Experts of a small language model: 40 experts in each of 11 layers.
Below are experts of layer 2 (counted from 0) of a mixture-of-experts language model. Rows are named router (the router's row for the expert) and show model dimensions 0-127. Each number is 500 + 40 x the weight over its row's rms, rounded and kept within 0 to 999. Numbers have three digits each.
After each expert's rows: "gets" lists some tokens that make up at least twice as much of what it gets as of all text. This comes from a sample of Wikipedia text that the model never trained on. Tokens count by the router's weight.

# expert 5
router:488517425437489451518524466508515553576499476475561393470479551574521430551471420506513490464478507562449468552483467448500546580538487525512458490507447516499471488479437553474521470449504476468480393479530514440531482451533455442515532468481466501527521546555475544512542448476518546493529461509488491433474448472502449573532477483465457495442583531460453504492460511488487441494468
gets: "1", "2", "3", "5", "4", "0"

# expert 31
router:466513457444449502509530476511448536505508478539528510469509562547483487588482438522529501435435549488464476505556507503473616517583510549487526494499525551541454496476512504502524429504530473526486479506511513510570551494478456447510552410454457475522499518516512584508517525529457527502555515508471468484410485450455471588563469436442474516487540496500497520549475522503501379456429
gets: "st", "l", "ce", "m", "ver", "ve"

# expert 29
router:476494500444493461523535519506476522514549450462539392419451515531560440527442499458480490433491494495472467498485486524453552530541527555525417464531480525507465484440478554434536471470464402524468494542516521481560521494481448442500508482426435482538567556572520563523546456509493505495540523494483552473474466474502443585460492516409481505452577502486481519449471511475528445512467
gets: "i", "o", "ai", "ara", "ina", "ana"

# expert 13
router:444522512451510449519523476448525484569528492473573443479505483573472447566525429495548480441518527519483477469503521530452560569580524517496513528509520523507494457506505554491445473507515482488484372473601487518540475466554527457522543428464425505569540530504523532521567496465510520503533519509446527475489463435499471605496526456478493508484595483502438463519473522490509441463461
gets: " his", " it", " two", " one", " this", " their"

# expert 7
router:498478482461575507488528498523460563519482520490501472477510531563494441537463472453508488483439486556479470540565526457451540552526485589517502467561467560467499504479520513500446461526505499510517501507545503430507558488518459408523489400449478480505530558539439548471520513493476492426564520451452453427483498507498425595526502492381457484435546497520468512494512510487503393502498
gets: "le", "ch", "ro", "he", "th", "x"

# expert 30
router:476502489446564482480532518478437499502499452532531471491539567565484474503476443498513476416459545473443513532562486520476559509520517514485461530543428491439448531504490554502475465523494435521484474457486515450518520493480573401501468444430473502599487504527478560485558508457524504463493500519498561407503475493566433521490544517401494487454536541474479488457474513501539386440473
gets: "h", "am", "ar", "a", "k", "al"

# expert 39
router:458513495430475518490538520470479534532512517526530450471488514535481438539442494521477467429421495507485419487520478492514563529500490560571466433526499510458484503466453564463478449475520443536464442479569499439504554449499462453482519445469407499571476556553471570528584473435533529498526490465475467470472454491505469517560519521458479501427580537461443541532441524488504445538460
gets: "–", "-", ")", "/", " the", "'s"

# expert 25
router:516495484460496523510601518465495594559583548477496484502485455523459485499453440540477461424394489520499478508530534508554655525487427488491481464459483515534473459507468533508524456435527420529467473463504487435491525514495485490517582419444456465515517595552510521509535510481517508479525479483501488456511510509504476488513555496488521446483601453466441481510499513531511479471478
gets: " to", " from", " for", " by", " with", " into"

# expert 6
router:504500478474476466511501477412444542541482495464556465461478563510459458497449459530507489453427473557498471491537468498509622514508524583514504484474453499520504500519482560435482515468505495528473434481474522425508503499486516452497499423416500490522497611572538508483578469448469509402536462469464496490477441426521489532532542482474468451476559515456450557510426507520516461544480
gets: " of", " in", " on", " as", " at", " Of"

# expert 35
router:472517471439525496525534484512517510546525488548542456488458567510452472619550496511469457407508487491504481553458453528483528571495496583515429488544481498450440548454417595472522497513501467488492500470589487410573514487477495481528511512438472489539517517550489516539500481501512534536520463438478474439514486482502381509473526488429482451437548502504431529552496526492511458512512
gets: "ay", "on", "ley", "son", "air", "ill"

# expert 23
router:496491436438467551464555508505449509502517517494582444493499520592530426578508455544470454453525472554443450554449487465504559539566502521503455485527494509492462482545524505534575510512470468477459484490460485427546458435503477510529483471461487553529474528576476555522560521451504469461549506507504448443490395496519394485494527479468478461475501526503447495475498501472549477540402
gets: "est", "y", "er", "ant", "at", "ig"

# expert 8
router:489530470420547529496513494496494576560507428466533450431504495558476472490500480458468495390498517577503436493485506530499557532529465597533488505567432563474501501502454588484525445441470409456448478508504510448531507528475462472516524487437440474592478551580506587517572517516524518514524478492515503495513457500478497548536527483482454514483569516447487533529507475492549473496498
gets: ".", "\"", ").", "\".", ".\"", "\","

# expert 4
router:485481415455507509501564468461514562503519505512513432461503529634502486537472491515498497460442525579508446527540500523482540584494438552513498506574498529469482484511464561479497422455512477498469489505507469433511552461470463470493511461463443489569500528601501533480516463513527501505510512512458530453513467473481347526506530507472501499458625500444492508517438498487485473523480
gets: " |", "Scientific", " Rome"

# expert 17
router:507509498451537514486574471445509543585486520453502465500506505580509409499512478489452451489474508568510457562538455520452546549508493496561495512519510573505449445528475529524472457457459458470456519526488476423486514459524485500532559477512394504515538503585468560469511432518539529429559512531456536451460432486550474545529518513505455509492551512457465486483445479482487409470408
gets: " ", "g", " —", " a", " -", " c"

# expert 2
router:442499484429473534519552514435510516517519511531526456474439544521444401524459483517439426439465490512463443503509444504504562518517502543557493444556452519428490484483469554463506461469513408525486433481516498438498531482481489469482517409464445515559513537581453541507559475455530503496525471501468464473501458488502477521548532521481447502433602547462445522526454556496524446529466
gets: " (", ":", "),", ",", ".", ";"

# expert 37
router:467469472452499470453491526466453529567512518444503481512522541523460477514487505471491442444500465560455469570501488505521571500547430538532427494510515506517484481478482520427460474483504471508464465519550496441565469483487506501506478419469485473540503603591478546493603425532571499490540414468479472482513434489490437495489536473447541500455555520456464515550459468483495391548465
gets: "ic", "an", "ian", "ia", "in", "it"

# expert 38
router:407490526472490493493537522432492514571497488454549447440452571550467452493482449507514521435508525561519473562464488499512544581525483515590490411484484542504483502501496534420494491443523494468459427514507516438496504496491512479477527502500504532575482520536527514470506400443491516485572486465477493474490479463579462496530540543471515517425543490414453477534390491480534468542451
gets: " S", " B", " M", " C", " K", " P"

# expert 33
router:498455523404481503488574489512508544535481490545541453485510525515463500481473508567509489410512497470490410505540454457479606499495482521479438512513418515497491458462461519517499479483541429508451497536575529452504489472547526438502469446484485511509492522579463527474543464473473506436493505462496495476467408495517443539485495442474426515351542545474446474557510478498543462464518
gets: "e", "es", "ed", "et", "el", "em"

# expert 36
router:460472461473507484530502522487449524508525502535584430480530476499463426507426470473425431422493522489460480512552433460510513513546493541552457508495497512446484525491480504444541424521469461493504468473535481479554516529504491489470520458501491537533532594537522555520506523454486577514548424455451491499464431469537452565547549450486531441462598447460478513576471532447499482492421
gets: " career", " team", " season", " time", " name", " club"

# expert 34
router:498477460426451463506579510455442495506482492479536476495479488536493446497427512513473485449500515553504458511558509486449538543531465532560511500550458527431472507500472522436507485463532477483471412445502522484494510492557437464524493417506366484608532610498526511538551448508491477475525511493465504452485485506511457585498503496482442499420581499459466444490476486508526435466510
gets: " was", " is", " he", " were", " be", " also"

# expert 15
router:471501488486518519532557520425503588606541526535520496471448498524485494505444473520472425482422471520500482477542441505531618573574478545579508498568476515526453485465440581482531461480481527520450464457494505427515523501539494459498502408494439506540533545526475523512507537460512494515515473499479477468454467517530492523538529505475469449450608528483428519515479526515537459567497
gets: " and", " or", " but", " &", " which", " who"

# expert 14
router:426490411461485470537573500437516501551499483504504492478513518526502467522429489485510460398454517580435478498500525502551533593512508623558444498543413531496499480500470533532522408466541443468441462503522458463564495440531484473552536446494465463532486538522502539462581474526501509481539527487487490465520479441486449543530496460451452462435514498467462519512501501483506444467498
gets: " The", " In", " He", "The", "In", " A"

# expert 9
router:513480421469516538486546443478495488528497521513519467452481512487524430523446510533462451457508496543447390510519527449472565532483512500563496524525523537484466472496491561417448480478456447473457483485482525456533499490513467507463500491445468474555454602576487500528572486510479560445517458493410554411510457483525465565520473494430474500410540496481491519526457528490470467526401
gets: " =", "|", " /", "=", "}", " ·"

# expert 26
router:473497433463515506488562463435509560503508509527517428472496523621480490546447500515448485460450522569512445535514476509479537573495434541511491496550490521455474475514451578496511442463513480503475482496507455416512540463504464483487504458455445502581501534598518521481521466508527504504539485506457515444513463478506356536504537508464492501454633501445488494513452502494475469515464
gets: " |", ";", " 0", " —;", " –;"

# expert 22
router:486500415439519536509526492462504526550509448489537497482462510501517396555419504514514466451459537512485447522564509520515565585495479554559429487553494521509474455479481610491482441458500435488446441514486504480523480503523489465481526419477454492576466552542519553514549476514528540448533447503434470505496464457537477541509474515475446529400507541446461527525443548499475450516479
gets: "\n", "\n ", "===", " ===", "\n\n", ")"

# expert 20
router:462448432462477529518562474430500526551494528436545447469505516536473494610441523517480497436433494502471454490494518466546541570559520497519437505476446529480438448483442609496469454473535525516511439510535457438512504435499496490552533486472499464550519510521486538535493465458481480491544518498458515488450469423556474514512515516446528445497522526500449481509471561400489429540427
gets: " New", " United", " South", " North", " West", " York"

# expert 24
router:492505498451482449443527456484479516554495449488601452461521500509532451505492428514514498428469517483514461466522435489473570538482416553516419477511470524513512489504447526492465469491492468529498483498552530488503534487489438483445487458426432488515542528564536588542535482476529529503562498488503514462512450439523484589454528464453520486457588549446474489530507532509491426543376
gets: "ing", "ions", "ance", "ations", "age", "s"

# expert 16
router:506477478441522495491524446491476539531532501501543451477470463513542473507401447453464510452430473507491440534512523503450539536481496557537465479507498538468528514528469525468460469459484488460512454525523420467577486483486460414555483481482467540574473551555451561537546462482567520467515538524473473506491474398482439567525519503483426434457515516435410474537484495438508447436447
gets: " \"", " un", " f", " re", " '", " r"

# expert 18
router:499468472398483461498502525473459488572557435497511486477453541554455408511430439573517494450510488495543402556468499487530561546546420517514491506563502509460475527449471509500487507487461496511508489494540482466542569485450561481489488487466497521541457561563482505550482489472460552485540439447471471499480369486539451560484535460476520511502500518475507538502467506437504397498499
gets: "ent", "en", "ist", "ard", "d", "ov"

# expert 10
router:476513488459507479521529461429495547572527488527538423479436535529530420516469440479524480476476497485512466571497496488517532548528498510506496500502519523520482483527474591461487439490513446462499434501502488414486523438509481463538552471505473506517469548558464527467509474415527571489571476514473540491461436481536426622497492432469509507460607546431407517502476514493493453526462
gets: " 3", " 6", " 1", " 2", " 10", " 4"